Experts of a small language model: 40 experts in each of 8 layers.
Below are experts of layer 4 (counted from 0) of a mixture-of-experts language model. Rows are named router (the router's row for the expert), gate (a neuron's input weights, with its number), up (a neuron's input weights, with its number), down (a neuron's output weights, with its number) and show model dimensions 0-127. Each number is 500 + 40 x the weight over its row's rms, rounded and kept within 0 to 999. Numbers have three digits each.
Before each expert's rows: a language model's description of what the expert responds to. This comes from a sample of Wikipedia text that the model never trained on.

# expert 21
Word-opening prefixes like inter, pro, al, ex, non, mid in sports texts, such as "inter|ception", "mid|fielder", "shoot-out".
router:454497539432468523510542472516431522502443521555498450501509535463514482417534585553437582485486528490496513454496509469479491469463455457503490468499527490525524455529505545519494510541478368482570584550497495434516529505478492487595519464527492501481440509467469454436500462497483523454459461539524473531473454482426527483451559463473435461456516583528550473538487531490529478404523
gate12:508521457520495467516437560474481472434503389596571480495518529480572544516488478485475439445559488453491549476537456458478534482440516454471450514490523454565451486500495497480513447516464480551523533445522515470562573538537449504472531531478499531501516402514493512505565519503485505445518534454458503573490521481448450508480554477432531515539472550486586548541491540485500476426426
up12:550526480526533469466510519535501501423418507540536496486523526533480469488523490471568485459483480442464512547464504460441523513395542463426470511496507443466443453516516557547570519518441473491482566472494545480550544483537484547510500542531493510543448440552473524435585481455515481509480483501498494624536492468501447468470534535471494443570455505558575545538525562440493487444508
down12:521465490507459450551446467417521522538526433546537499484500467471540535572512450566462471542456568575526494568541464488458463561523572526534546509517525442483499540486554526427468517481456511559495498475421474510474486476529475512543530582583504541516536522464509533481485430452494443514583523510555507500534579455543514497465536412521520508502467536482559556543499515525544502467523
gate13:470510509491445457491425525529456536504504438527498587495521580447569497494466515481528511551496523485407494510496490496477422542533498445545577536551493476487473543539488453493466473545516495545543469480435446429555444439487500492455517571469505478468491511473560486539519538559462555541575487518535469490466542548465569476499570507543561473503542511522516487534546538570444515444429
up13:503489473458610545546504478463532470534523504460579462534508469501468586541470457472490513481482513494587584495464500473562587537497498530458438472437492596511556539500420505474492532536540530461503513531521558550445564522465507485509552476506485538452484510454494486476491441494511519480497562496470541494491514522521439574528425502567488549458507438449485530453444441500566485532512
down13:485435591437537510468495478499474532524485484443495512480446547497460423518528545567541494526523568471576533487486495470460536521503531509496524507471444460492442449423488475457445525481438481469556586431532525466470519535401497574533486404510483469496507552424520475480404509476518550508531471504474488451569449514460477502526456501521459480497476461454448464526513550487555518476455
gate14:472445522483499587490449475465515541483540417474479467432473493500484538490491533504463494483500499386513440501548550475458475411609518456472457527483514463540453520456464471479495468483523419593516425477534564472520547434484565500480495492477477490433524484495503467541481492521487441463510515478543521511451524528474423527510525494578519550526566520464507451501495452556493489408486
up14:554518467531500508445507465515467503496475499502493461446499462561473437477494553454497537472493496474483440539454451464482487468573564439537532465536509474547470480514561492544515464436501476568447479526499515462527556392451583554515433496485505465493446401530445518469453456563536464456519449497480491554506480464540437518508485547537463537537501513539577425534546457490460503441446
down14:538517467506487470452485463469611520530518537470479430445433499558500547538544587514605448485528517460514528607451425512487530448455549422491500566418447481476490463551490517499521489495514519486511465476520448493491501519436510487495561500501529531535551550498477518482448535536536530506530452558503530604492489473473497477554463493485505465480583458504553543513508506570491467471517
gate15:509499447494562506524489491504505493516519462472572447490501438520589465463490494530556432484449582560555446557479480597439523527473455488462553395517515468492466503491507518402513516478460498470523530492478487528527539547456546496522486431478530511488463515420459528462484499502500545402493490492544518545509557481499507546464519477511506488441476517494540581541504432475485614450505
up15:513473429465530471531601496435556494499515564405543504570497500525479492503516483475497470437516601503543548449550532550506506549457546575488508451475481559378491456517460552476471518500521506482510435484506535509462536489497448495502522441478519558511504543497527476498468492446505518460438459454508505511426570496472470470463505497458472487445462452495452516439499551501552525520602
down15:390511550438497519520528602482505432481567499465526513497521536442504512486445534492531483439560435499501490537520499532536481510464502407467502454414557548568558506533492476487511461486469473515458599526496541478469517448491513532523560381483554539529501485439490501517439479547533469502471473517556473460516556438475479544458446537549454517498574495508513518527471517522513506528535
gate16:450525565461480531503522504516453472533429514409470518481474479570586496445498516530469446533521457441543527527490536468508546471528481501534516446558559506472504527532500562490482428604505496511535483478502503442495533490457486459510532440522446472475464467394504487451483448481482480500505565581452495444531380464472568504508512487489497454511540472585516524517429543481485512463536
up16:514529457517562460553482551502551395521515439576514574523552547476462562519461419514571526510496587520455461479441487509555446488567547554440536499464468542509538463554507428540509463496521602472497477524517473546474500530519568510499437541474475502491543515495546465496476527546521542531499440483521522514474555567531474547545481495533535494472552503481485493479460413474490470531467
down16:450527552503527497476572406507513395520468507435477543511504421518480485480509441463472483515549443443539442450620485512497485501443536462456505503439484569498556469478471523483523470532504464545458499436512407482579506457469477430515518467433442493503545458494487501534451519533479471526460520480464548495505476536487508512534480499484544518431589464474466575466489450510525511523463
gate17:491537481408462466590448527499485505492434471467491509514491478443490549484473503477480509494510517524549520559534496429485492461569513492466459526559529488535542457594496438567520523544492462606502493550474490499456426546463496485538516405515459539546492494404529510469413472526490525564531489513482537456459505491501487476462518490439554502476454525489518394462548460462456480551529
up17:490496467415475424593480544442530459495453468502457500501520489479456510550461536502508506458504514531501454557532514515490510488551541558493478475464548525458485436550459472531477480525522490558500534582490552550476444571511464489540492481492491478590479517464513473428449493480474561471448467488443503503426479497480523497507473458455497516409486508453450470361498411521511503584502
down17:435533546468457495522598529559430549440476536398529425510465463554516466431460492488507428535470454496524538562478573565428504524479430463480525495572473477488526556523505510560537511487540559475476527502455510491523446560486478536524516501553532541496495562452443579450515522513507516475552472495504531499503511491462490498551513554468545490489581468519509503465536462457460507566543
gate18:491490547501552478506502425521426539506486482524555484596503530456425521536525540472551523455456502499548476493511596558517506412495499552516535477434434564576411483457529536465488444515515523504507476532534539497475629514523561496504495568466488466413536562470548505482520500480492505461463457486485474503496497492497510565437528464527469501449419508520548471509485549533467465506488
up18:463524488453461533497453509534552453537546497528460530444498463596615485490477480475471510521529455495528551524528414465427523543532447499583529531529531496423549522540494471511468579468507490453528453460460438577481478469478499455497503405524478524505456448486473453506505518507506498532541536556542503488432515538463497476543450505580552493544564499455477579480481465460469512508548
down18:493491555439551465567502424531484521517564546500502517522494551515541548508540502507517557520536486486481513496492483512490577486503487504489577489488458477448504624542415494454492511469440537535505499413557428493545468480451563532459477483519516525465498600438509475483545434460515491532470455505423428506566507564490530523491464454443510466482510567468560496485495485433446468486466
gate19:499531524580503563546496534506547604518487477550516423478516483530505498517515463491569529517554512518468543482510468493446525469461505460504551509493535446484447493551454573498501543538499451558528516528523575460579497490482493492462532482543493566498453461493434476509578613488520478454508535502568523466504513469502466417482523485461394531492552552512574479452511465534530485449569
up19:500550527532461528438455502384472559428517507540539416440417446501516526463564492497500485488537442482463500474536503534469482487420566496490495548500503466467531466496510575502543547452521497581516564504566597503526591519516564513508493461563540486559467481540494545468531516532541548486493458450566474515509562455491498488477544511425470506468500555480490479461501466491533480537509
down19:491442522572447513479489556490487518540515484543451524529539495485437492461518541522477539515473561460465499485468508531453464481538531498490513547397531504531510584483467509547435556428561481529448547459508381545487400526482562543606524475521487497479512495435609484531464504489454494486465511457509489539528504498549482511465491484500511525440434537434571478551506501476477501518530
gate20:500484486510508530456530569443531519427469557524476481508436516496494472527502515540524550442547486432474416463490573492459577529452534505442452540477452492513553491444493483510459491526519425525509556485467483467479505590444468525467630488593561460518478473536425491534552481513514550454509478516497540540522454455468490497483525533507507439459537490490516515409441505576494495529493
up20:528572430536535523509496460437532525476462465522478471451462518547466484522457507511530501552586474498492473459534479510505495507504386478545521612515469444476535512466497523524536508500545455544467586411503538580425435590496487469496544457554498472541490407487486482518544512526496474432494537511453512436493516494516492512528457522487549463455537486454496488426523455525497434537467
down20:516470499511584485546547478543413536560537449467485516530597506493559509455564452517575511531518560476518456490531542473530453471474414519527563542525526561543541560465520527511506480464445596471463469396503457468535498515497504532548541433539490524577465502400494534521540491530520445494502510487538462510488465504460453469484512513459434468468483555489458506503472473516520539543478
gate21:491445543497531553498516449534462493483530513492542477566556456468511479519498503572515600580482447502503582490548498487526534506472493558442496497471539521463543539524422518488508450499500499432508496527476505512545499416495436481568608416454482511538496565549486456489453456520502549471454497495480477491567477489449571534498485484540457527407471441580546539503489575500514499513508
up21:474509498509512488525522520427490489472551495517455461469489427472523463549506514449551421456536616473436500531539489440531496560526435489567530440519470428493500467476506437512486520441489444557499471522469452492495507599530497494454458542518467461451547519494506478496516527485468558508491575548476494460474468595551471512511479556435512485490478479497435420475585454462492453547533
down21:535518539503467569545465502496493555503618508501463559450439500428463572507482506510457494506440556500487458404545539525523539493508502511545534463522541475406544479460503480460538521475502481530488559522459549502489514446564514524572525453534469526519563511482425545534473559518438463476553436450506516461406482481532572502489526468497461467491426496531515506484482558485577509471511
gate22:444441468458490529493466513509542466487560524535565571510563519509507521452449550529440439574513433502496509513478597539547524538541487511561563478460505566450530533469466455433562515567523521555571497527540526491501466550498459475491513557429446519454516576540555457520481545469466461511516552459576535520453544488474508466442555471517522475481495489486490527471489488537541455427491
up22:533495530541481510532524477536517495463505541506464500565488491551514426482526563556467500493485553478421466499460537528526549501507483515524469448518501424469447458542537477449524441474403446506483500545539523418554447513467494524544515542501473500513437566528510548562532471447500400505529498477566472525543447420518495448475605499461467537517529453544565514524584504465528468543479
down22:438512458438473607524471556520502498518463506533527553446565521524617526538526498534513461573485489495466523540499468520538507459564529439506524534517505544485416583556438481514547500506551483599483485550489541503561481492484440549542564539501536507435444475512542492509474444523426523482517472550527561459487531462544494504490494456438550529475462513543479494517468471461484445492465
gate23:477508532435486533451505495573419462539511505527480495500516523464480511452544496473383493531447467475484494585532517577518521471485471457530485484466557463521429541542486411482544558475501489508537494457560475490562534543427548476533604490517493515462487485510544558504573488483513496530552509517547498553504457491457572468508526476533503457580512501483572541491551518551546542415491
up23:522483473523483473477511478485553513450532502631547468485542471488443475528497563528525517465583482509497462406474511426527462549557553589530492457526456535542579488518560519498465523489552499467441478498483517547455484553568535500458491525478517507623519489456492466566502461502508525512440494515490494507546462476545470578582495450513500507451507491491483507515522490487444489579429
down23:508521464478505480480446502533501462512498484463446514449507552506489561549523435494480458499460487438558519484579455526525485432529522452483493465439537476507475446439506486445529555443495423548499499542495555473451612512488485524555493459498570480481415512509532421497556477582474501494441535455439586547485582521441474515531538530512466544538465538499533577475511511491489530452477
gate24:511509557480440514472419469477490538557461568542469469463539564516486535491460509559459592408457513502519463448461431477522521459476538464473457423552513520480522515473539578514575510581434410454517449415511485484561517528527528518529505442453508469533446505455430492466518475529538507487516481441510482542505456450484483534532478490496453541481517584487530472491480507456506456478484
up24:517511514501506589490491439454497565492447471475459473465517492503565498546524565582520476470553560510449424512482492450498554498447533471462496439544502502518537523484493518502517504576504506538502482442463468421469502426468522535479461541453541396509522401439440499522469458540466490421494487469542534472509439475489491466543459514507525559437511515438543516490489420522519464418474
down24:517544437488510553531494486539490550517499488533474459467548545487509446466568536444437524443532488533543519439556480560527454520547482569416536454511565513482479605518511566499537442485537542543466537467536471489524542496521535518481409442540503516484465508487483444455524524547479487477526482513458517495508417443513454501523533478432432605546508480449512472557537534470445532516540
gate25:490515439533502479492503509469433500526566539514469453565536466583545517493500427457413562515552502493535512517520524472488510604459477503526450477456552444578510539574507479528529547488486453547493433463457549520559487484500473496562518549537454483411448521563460548523488516538487610445524488538514462474457467568461524459481561471481508552469521531545507514517513496502522441508481
up25:506507471585453460504523578501518538459553548512491533535445443498497528534537500519521516550554496535568495472496472499443552524505492536534422529477483465457515390478568563529515432499474443567501513458491528502505499417472474496571478563505481520446541464529575505451543558537486592529463499466530511454442494510517468525470539495439589553433462502561506503469512465473456530511515
down25:499490554507480486515515501461445474477543397509465515454528466434461558532514427493526486561580488512506514449487597512502522475513473473513471456493445529487529522417421485470530560475508544458520567564512485530379545499536575455534465534495469490575445517457479498497508475465504464495523568502484468516529458540552480526543550526493454568421521512514497413527436501486503473477477
gate26:483468517459499480540494476538465543527469492542592481514497598558497484440475465449481587510398523583512526472511531448480565539484542566504502473486553490509463488463441583474479509504515426546509551483450541510530464529579454483519508490523455551462416534494426493528561539482498465485471579494522454516500495501440489436423452519534532507494471537489487458500543516500518451511572
up26:493499475457558538459505510458536465488509483423493588564547502551480487517483440420483501507546496434503535575488519510474549447505505516483510495480479572525510535551413500457461514522548538477468538446500494421472486463413509479455551480523537476558545459440544527607462541528485501468543580526475506452583527472539501456532509483557472480525479449490453465502524606483486506489467
down26:495437518473533472583506494526558521440497491457532422505520553512500456456523525510485539506491429543571533498470456567469521509546446501498564479472525495556471448449493519566495571525451416493478519552537538500500430495477469486508442538485565557500495438447460458547486509449526448441474468484472558479499412480481510476527479544438484530522480482530555459498558556562417436484466
gate27:508510501508484498490459574505434531505517503580495590502489500489479521491506518494454519532576488450459549483565512519522497482509492534473491568531488556495538542517501537561426416490536569534512540484465451495469506482490423507460596449489532478455521446459526479441520438565467569538501429530499526432468539482471538494571507480416468548474515487500514503372550482529556502518468
up27:483410527491478479496468513498458455546535524544516524516540543562444473440557555546428483500565510460469577516548534536515597480491507544485466503442514590517559575504536485498447417463488523491503523463432416492487523526512432515489587470526564479504480487468513471490501442515487468491515490589482484507546478432489570461546527518425452554512547500542547477490504481497548489524506
down27:479509460473431551515534524527513513554519494516526475452557512481518597453512500506505486478465445451492432408494492415543485539504477531474499493503507518519483431502588476592578478489559485527398415451497529506444479544588498551478553440531484448531510541515500484505475483562504559485536585520512496577477532475447505469527457492483490454465527468427528550504526491525508483543519
gate28:457475539457549558511555486414469477589437513498504546498577431537486489449515566535471467450517496442518548478495503497545544516551520534485502441560440559580552451557513506489436518502474425454527518420475566474496540535528564492507485497478475473457483482477502502466540504522481581496560500573530529540520511517441518475489568437514516497476428554467531554443500500452480482467489
up28:493562480470520431501391565531531527466491462497529466481475533450546562529423456413535470503531485575456452466468485384494489529533453488459578560529498480450420520492498477562553488537541569565518489592518491509465484488481486469437475503483493530506522517502524484555472554488474423513479466444538494456496494479515507556550428492553498497468519477535485481507440520550496482546518
down28:499525451471510478481471507503469493481512501434508549437526501491481515502482473468530467570561549541444469498515466510544545467491471491426481515513478548540559422463490441526463513564420440421509493413572530497485511595411521501434470420494473509418557456520482507566568528424451551471473447504535567501526520520565465520509481510523503523495518498463530527482479503494588479502474
gate29:465464449516493505541424541509494528528547499573569553473566531465513507514500411536479541531556473497530497525474522488533487494472439496448500447492438553507481510443443489417517563543526527527581523491515540521520543527540539429468526407470450535489564535489550424522494500487478551509500484450528557446445583531480509468465441441499479514460493569497483571480476493556567487467477
up29:439477482439501523499509552443491467527547527401515511516427453548510544516485586442493442466518485499531537447553517503532511557589499567478472526470571520467535550447512461507512500499542550550520440483435533505492468506424533505573528560512502507539415513500470540473479490507460580509458496530498489512522517487426508530526511432501532531478480537478439420439439489517506599514525
down29:540505470499537501475544502528536566501535477562417536417482502554487496534453546537565515455406559456445483533515495539495559468508435548514543529454554471526432469521587515536430488477480543463433497497470513519508494424472565492463497452415495456505514573515519503437492446532512583510478465408481552534467517570485479546502478482485468536496490571509507536520518496528458489472526
gate30:489545419521520535530509566487460485558503492530513545459532501455650542561522448513541488481455512494504498484480502503465447535544491509510510521546538547535444431511490548521563462502459540472488492529550547514472575484563534484514490547446418537503535550557534458485514480569504593465456482489583515519482471481475552415484560478465488489482494482482494513517547441554584479494534
up30:503466596476506528553492466494505459489476510497468463507527571550461473466465485565429496521472537454498507522547508490537585453506502516530508519451495502478523562524449419437470538521518547473512450470425380444439522530461508494457529531534555468536420471460484542479522479458496421482525529527419483487555580546482483556448487512544498501480506488593480487523437509503467488496430
down30:512536496518463396518511486476536457432483485475552496411527460506518534549477511517512452511473439470451432562498553549485462429513477447503491483519508463528458469498446468528550534465498467433482503520504550483575473531431462490512458529578486501505489526482477592521541493475517509470494466464569510505509468476416497473564463442448586501470431426557561553520471501465421477463515
gate31:487517502506551516363481432595504514487515573518559494537538499491529497480563518495485469464467492485468500496392479527456504471474507470496543448529501516472420439558505497504494518502470431511518486585473544486510508448498491491525482441465484477484517520492427471460457503501489538543434432526561498478446487548469437507513481449476645586549522518504491499489480456515565533521490
up31:479580500504517463596551555417508490500499480477476561527479455463548495563451507508558564607541536500487496466545462448482472504587492514531537570508534541504547482454562477537490447462533611538477497447443505481463511493494501438498567509467491476465547494478558494521556519516514491503503509522461513448490588497496575510528502519482473434497458442478477530484517531539452409531499
down31:510518546472543430419530459435530525492435478585410470530489555501541514522513512503490512489479457520493605550534499550541519542466496557401504574491488509532561578485516473490471430509463393527499493529477560535482519480585454471484479578458486441548451477466474470475498526505465521478460507482556489539514507442437445510455505453502484477537487538513465448553485469470515496515523
gate32:496565525508577531528506584519598521456453540533486510508489491500522507500483507524423532509512519581514497494506525482500498577544407515546561470520509434438501479507540512475376443573496521504529432507496464470494510560515424470533512455488470473489534573472522558457464556488462583504434457515541498477516461446483535517489453483419459534510517537517493526511471559505497526494580
up32:507502512555548498461537523486488488475552510477520466484481483498576473482557505533462510540456445632474558510554485487456486522464441556473507480534466448499546452463514431417383483503429461433507456519452481462524507515459423514533517466530464528539528557515491519465487527435501563531473464492471449517572507446491555461459467489448501492515450507538467488568546571463484467476551
down32:560460504551496463524561510484490522521468523518486510488440546449507554525572476401512497488491539535500512495546532538490482623453505548447559543463521448501555482526456445517560482537407496507517538479451538494588458502514433507524495484573569501510561465576477496441482427500498480552439444520466502519496497530417493489472456447492584522500517453475486460496518502455497539480450
gate33:526485522440430493519573458529448489560507507634433483464512540516449510478490540468452511442543440519514488473474556488506502480537519573387485494466417509536425552502507533518461514444588496460521522454519470417491489521571566506538428509470507513440499520551481427492516515510466481532542488554514505460477497513486456462457500473490466470514502559464450501469463547502526481456549
up33:490566483494487486519519481471460530517542552562477471455465441501525506518536470463520434502511479478594477520452597591489536476492455537423497481441540557516448518497454516431462447470500486451513567478532527467501440557559503527516419513551499548513495528525522477449514540497488515436514456487603473544446503539473521456441469487487531450519467576517427514480476583458523532481542
down33:500452585474477491526453570563463524515529491491494510536508515470633487527567527530475430510516505479507508514512513502420480498501543454546464526525499475471477478562544518490542415452585457545444455520526459511545454560461538495484517483469495423487493497507534484466452535534551482528542507542539526538421517427592475564539543552583523449506504508521475472442476473465440518485519
gate34:489515586475428553560493542481533461493564521474449491474505551478574524408503488480580530472518539456536475548517497470460390548530498454504519559472454507611492487457433496477554516481521559459512568494510541512475473508580523481497521503506476535502456483488541423472537442505489511446492495510539492431418498574480519497470528512542481494496506494467497581546543494510509548417478
up34:510481419448554491514461467550437525523497513494530564545562479464465525578508532499385388529560479555544558466474560477501517479532510517516535487594511528396472528519581446488463462545532490542533482488519474488482546516469480460495503511533466472434513481519475478512477562551505497565528509444512501477548560473514484459570499475474516501495516495445501467455469431538429480520550
down34:506505531495527514522516508505446443450504586508511505552489492497405504517552491456561501495496505471541552487430462518518413490571447504468513595497568520522512497478452473528500540434465489453482491572489535486462549503536542460533540482557488475528515550432507523509472500457512524519488453569452501448501554508493528473461608563563470490468457482405573472476475557447543488454557
gate35:491505487495504494527489469457555489598477462554470527411542448493503519517509534489593507499554525519448525419499541526487459413515450511440588560503541511543428531501457425524478548483549499502520573454424482528489500440454492520573481519531553520485492537569465492484573508583475492512445542448539528512500552510445560476461512506525545545506533493496439483477452454540513489532492
up35:519498464534538474484540513541508506556484452517540448442526512519504492488490542449522503506482529499426474490565467567530537444476479520444467499516480526566445472577487461486465567549455554547464518567486484466473536389407467512418489482472561463513456461523456519463513599495490472556512488504517549522494515379527502513499511497498470575475520544554537479541501460498522475549411
down35:568543498553513449525512561486513427483482517532536497500509505511534555524495432387419560562513525489488484529498511582550503515479501502485461448437539540512490522508486452504519414548568493523457465460467497518479554462472463481544529516470455481481500413515487441457480497478497530508482510466506589506450489500540438538522479422469553451439504545504554463482466529596567552566492
gate36:475480489442547493466431543483448455519497466545507441485485537510497527536509566439503499517566549553508496549533516472486471533511537587455506492533500510536531492416551488571533509537558515519563432536473550499547480520483466433513498520468522538413578526458524510537508515538427553517473412561486543509494482554481490524496501465536533445511558576533548571524468503567483531424557
up36:440536458488469499536487496490518499512523493397431521512570465497508559548450446510548487488513443440561494454501531523498503482541451458586566517479591496534546506542454500507538495534545549538524533430542587571490484519449538469505574486505438482500461482493439497510542476511499541441517530478525516524460548530435515530508447454548574514512506501410486451420452478479517454545483
down36:551460557480493456553519499440481438556531497488512553469527522541541481522555509532486502586461502451513398565567487550507472469451512507526496512548508417509525459470496421480494600482498485486497583468458513507498505494485488489462448427471478494533467437549551525489549397447483561504516454510458503479467520545467494477490522510422564448547512460537530541504488531426543523483438
gate37:494443495482509523486541442528539465552474535445519526580521545403513481509475540542443534490478574472520444558478523506460513506467497509516537468510518537528520435490439522454459459499436525463542492537449537426461527419457498465577493561537541439457493522516489505491512387511478501449505495470498491514461472488448556535390521491498413572463542503534483478557485520566487545486524
up37:519542495524501467453528520535388434545442476489508561500450471545483499442523464458490481555467428438507553422459462482538503493589465550491525503474477494477517582486546535540529516469544433496473439500505480494470549558484480520472524524537400587489510441581525478476475495484507535491509473490432469478562540551543516500552527495525505457513574436515471482484494442463574454509523
down37:522494470444541493528453542491531477492508451505503522531499553498483505583549542509505498483451508497576512529418590518494501480508512451555484458474492443450527470523540492496515485503493554542536455459475468444531497540441542420512589518546441468485553502553443524416509436460506503532575527502472412597462588532477463496508498455541455440464505487497446512417481497496522438481529
gate38:496492453455521511566529462520424515563503562490488437581513515469542519415472584506427525543485554473479446471504444529442522492501519485500510513404501482495554463496531530457506620509414444543527527479490473465500475509486491516591484469541503514454466445482543489533445466470503472573432513570504458433555462464522489472510509511574501549466539492497541521540510517539498468477543
up38:486557496476479502465504540456416496538535609555565445549537490461552484468482473441426494487477553478481473469546503618497548543537509437498507453463508534533506549526491529480471588443492513528530509507419544501436498515528468538528481534526501491565495419608563504421482511534499509528500522551535489485463482489475553459527501492495492509500513511540534519536496515570511434417496
down38:501491504570507475501511554482409466495543469493576491509501451513519515451477478549498496454551525529461467479518459399458444496555474538452489528462421482514434496482487518497482490567523534502524468519521447561528564512537487571494531443520512443549440567516474523429524449525504487538448458523514453480572522520501469498571522527529475497547455503478479451571570488636555502514470
gate39:492555482549427566457467522578476506530488495438518538456520558508500532504479430506417431436484494495497490457459507426537537507523576470514432468512483505571476472480571487491464396503472452556544436579469446535504531456459505475551510496423494503462442480472486513438479471487497528578537509506521545535449523521463469510510538527487524595469537473497447516506434504472474457505460
up39:541547515551467534429490508562479510496460533445480470508514490530414477486502439512473431447486515530455505458553508524442551481484567461543409424547436503553512505450565517497450438482490444527467471560473433495554528437522468533544523452457522502455471475515464515413493493513498508522568466519516515535465517497519474465565486543423419570479477414482457479458516482513483459524505
down39:520468443526454496542463409488452504486563506474441439548457485512515466496475464423555500580466532424453480496500412566499486458473469505458433430453507471423462481476460539512535593479478523512502540486502513482483541520460552483522464563536520455507518511507461501478503448561463568467450489507516564549535412465496474463557530498520469543396544504493468506510506492526476455508447
gate40:472484471488463504510467532501487494441574491522527468505527497462443509454431549460506484462517433443545577496548525455489559522592447490486492504467520473475481517505491467493459508492541496506534472435469511520437444497457513446497610533433439567445553484481513448513524453506439493496428526535562543508488459540456460520495479407467512515578509525539487502455419498599562530487491
up40:453483529498542481455440557471559571559506479468423546463458451468513545521561461480533471515481556531543435524485573487569422496464439562477552502466491533505509523440475522483530499512497488520558515486506473502516516521453454429425469450524545531569521502515477510522511510448485445489494456493482529416457588514428519505537429473517501554450493576494528514443518533559516500479417
down40:477451429517499479425479558451523475467543495558522579438481506452474537536430446527456479464548463457534559495494523547464486485417483578478558588491483544528457525561472500436500550507515521407470485471481497522473482525467509425491501502517512535492545481525439550544520507422437451472546533447474546452522544499519480520485444505529525451454477537505597503472523519578514473502468
gate41:488425477552459547495504540486515505442547482511489488458494492559452510477452531561552555484443483535528549535441520511527446489440456441545494509393512468465594551455524503464503455553483580517545513565488454463528531479528471485534521520566520452537532478484479479476440509538492483418448478555471560445529550480469458482453512512539497475509472552510544460499395501532417474465486
up41:495477507556483526452563477563481431407466555567529521530518494515464479455468516574492516512447478518514540482442516502509475447429488469552515510472518494451577550500515589447517525493472546506498528569542409440521530456455454525458521520543588464449510485502468496470458500531515447450496478522456527517540498425506463463410530551512472462558482511510558410526486467485466471480449
down41:450504503453586536443545438537494508471534485444487559534535536515520469553522485494521494461574489501427391502537475509437442516500535476469539580531456491430482473531461429534455503506536456512500491369587544462508547506513542537471505532481506499453482536487488465483477520476492548522561508476473452538436433452531522499539409551470484540513452537505559489490528470466517478460484
gate42:456503551478497554564501578483423443442493490481503478461494452460557470422502504491492484522549559516515495461494481454489512544589494481512501440527504452548502521494510526468458550493467445548529512507448516453486385603486454504533549500497435503490490439476486510558441469471489504430577558595492492488489424527485559505506558477508440469536489510519547493510512579516521472433510
up42:473502596493588520570514607499461465490445464533483543463467506434554482448463538597475544590523578518491485426470434423469498527531525466517435416505457517517509511507514508523466493544464465504527536527501455509479422477582493486557527479563521482538513512498543478529472461514457526495473513546465511465436449522511517529541542487512464445470540513467436503550499561504524483485490
down42:510509537506468546528520496437474537533560456451497440502493454506431519501459477456529498491517544482445475488448518486468523520589472495507469456484503456507461488479519503461487568490482449505447489587517451474526540541417456482528440537450445475544480504495535494405434440529513494528505446457480486525546550580487535438462549486502379521464404472553460460520494547511472460572484
gate43:498526497494475497578461555511459430559535506540587508468520511503583510552497535475431470522580516472562486482554529519536505501547459544524481468544489454502480482468497424468516537534486547585512494431501544498538565519431484424517542541484454514503516463489484511606465449455510481453488558433489501540508473488518548511583580466503471472447553560532535529529474534513508555483447
up43:468476482513536542465446477394535559441524498450440537461543558511432539499480528510574499454475435512481535471534544542556490463500473539503489569399495487517520562401458469427530538471557506515540498492500440487458479536549501485568521499461501460507530488495533496523554510500474544497502435553609484534498515498439472497481530465501529525508432526449502522422467415525485502526522
down43:489535485484503436511481527502501490472461411519533485436482536440434547542493419455460537541479489525433433439499475487547454462469387445520548467472541421496473459546529533557486548537522528451523452491501446459586539469479510511442472402517513521514462530466498458511567546504495524439487526502564515509516535527555581483490545512502507504525402484521501569492470520524503510518480
gate44:500536531472516518501500500512455382510481460517524463507492489556537483440489540589489499536481503499545465525484523514461528475488483452531478549540490503492419464493502538485548538513498463468526524559432497429491510536402452512519541499483457484508493504454500488494471507449505426402518530535490550443489399504496463551533556485442509523530593501569497433603498553445539511468580
up44:497379492466495495425473501520456449520473568537512478554524539449441542485458534503498550580503521453445472448521537478528516474511487511458465476510492422524449493520462508545555454523469580513513488502471468532469441470391471493576438485539485414478501475504540476500539389495495473485510502470595490455508548491479516494477546493481483544533537505487525546537421504498581544490489
down44:438535486451522478500539457534442487442481459465486473502423385546470530519488511521529460553521429554506468456481463498488435559518463457472512490511555546446447541480561486570553469493416470430474551538443439464520465480514458518593485451515514559587481491534543431461509522496521481468488544468431489561463505458505481514462525562514509448522523526490499519476438518469509510523455
gate45:485520496458524553565451521520549443487438523509507517466573442486541544550504494514551515490512549482544573482478491474528410491500480470560466556450530462499496492467434412510510493548547488551544459458531523572428508523512411459532546517486435529432485544428482460548515434439477512532530564528543541467510507544489449503434502452493554482518456509484470518530418460532484448507536
up45:477439472522567513500464511456460434487524430515581469504525530544502537480468523431504412550588492532543478534560496486513530505460524543434545501542524541548547537475482560446522516474478547488546478482450504506522497542455541482431503405497456476499500525440481491498515529518532536472499474470459536474442566510446527486578495489498515550483531518423523545440383490539519521431444
down45:503463483438545452444503515536505524551470538494562491435465568477505479504518486466478476491450524467448525467398422534473577529542496468433491435539488546589540481516524567414522501457481465477484515524507507551469484553522540459466504472457477531510454575438509577583491546490508540503471478494547545480509505508570460548489469556527487451422475492440493514495511489511439479477584
gate46:487498439472459535543539473517525538504414543512454473529541426533512502439528406506501586439448477552527534447377447502506479526468467516572479507538553422582439452574510469480518471571440488463519555495474516531491538533534495466514509527476460526495498551495454458543527492492492483494412543560531524436486506495514475525487509506486490434494504577487498558489457464529513456483495
up46:511535511535529463534553528503508512539474560533425482493542464557419506468574448501491557383443437482483494509440452519521554534455478498543434487514454497535457415546547423525488507498445516426475550486560521499526548483529504509618469467508540529509502528575439514496506509511507569518478530502490469542457444443458503518424484518491541461465493540471437526480485503535519464524517
down46:541388449545523458466472500523512503499528591489471516456494468515489492535495478463569478438480533537436501527500518486535525526536479559500570617497494599560479504470497479476521525510462512511491535459495488608472482531491537509473505489403525503455476480471488486512468437519481465534493607477485524516561472495520493486533532471521527539575475488506523517395487459610509538463536
gate47:464467479509512566506494427504488507553495480497528478446445489467502494493495498504437564445429497501465474518497417432423510510491540481451534461535488529494545535492505611527533525473476429457529515543446616418523474494517484484505448545453463459448533496455485473470432469483480531421488558520479500456488490558509477513484520502492459537475545511527519432566516457563443456405546
up47:489490510495451491468485522565489553484508477411476515553454562500536476502543501573559524505457489489550511544467496540434575563475468476554529485435550572433495463473509500481496483472471538471509436524437556484446474599470413490491479517500474557619533494471574503443505505506487529490546506504524450483485493484466470536514429511539553550583523503540495572509454538532545524469507
down47:553520534491534459523547588414513545560486435515469539511470463528458511442499431512516429496472509435563485480463552512504464456514486571547465468424522498489512470499516578529486477465451561488466436494538604463516452505516528466409503491484446523544535464470491461520505488563492487459512496489499428504439503498527459449495435480556492489496463536525484480459449472498484532603424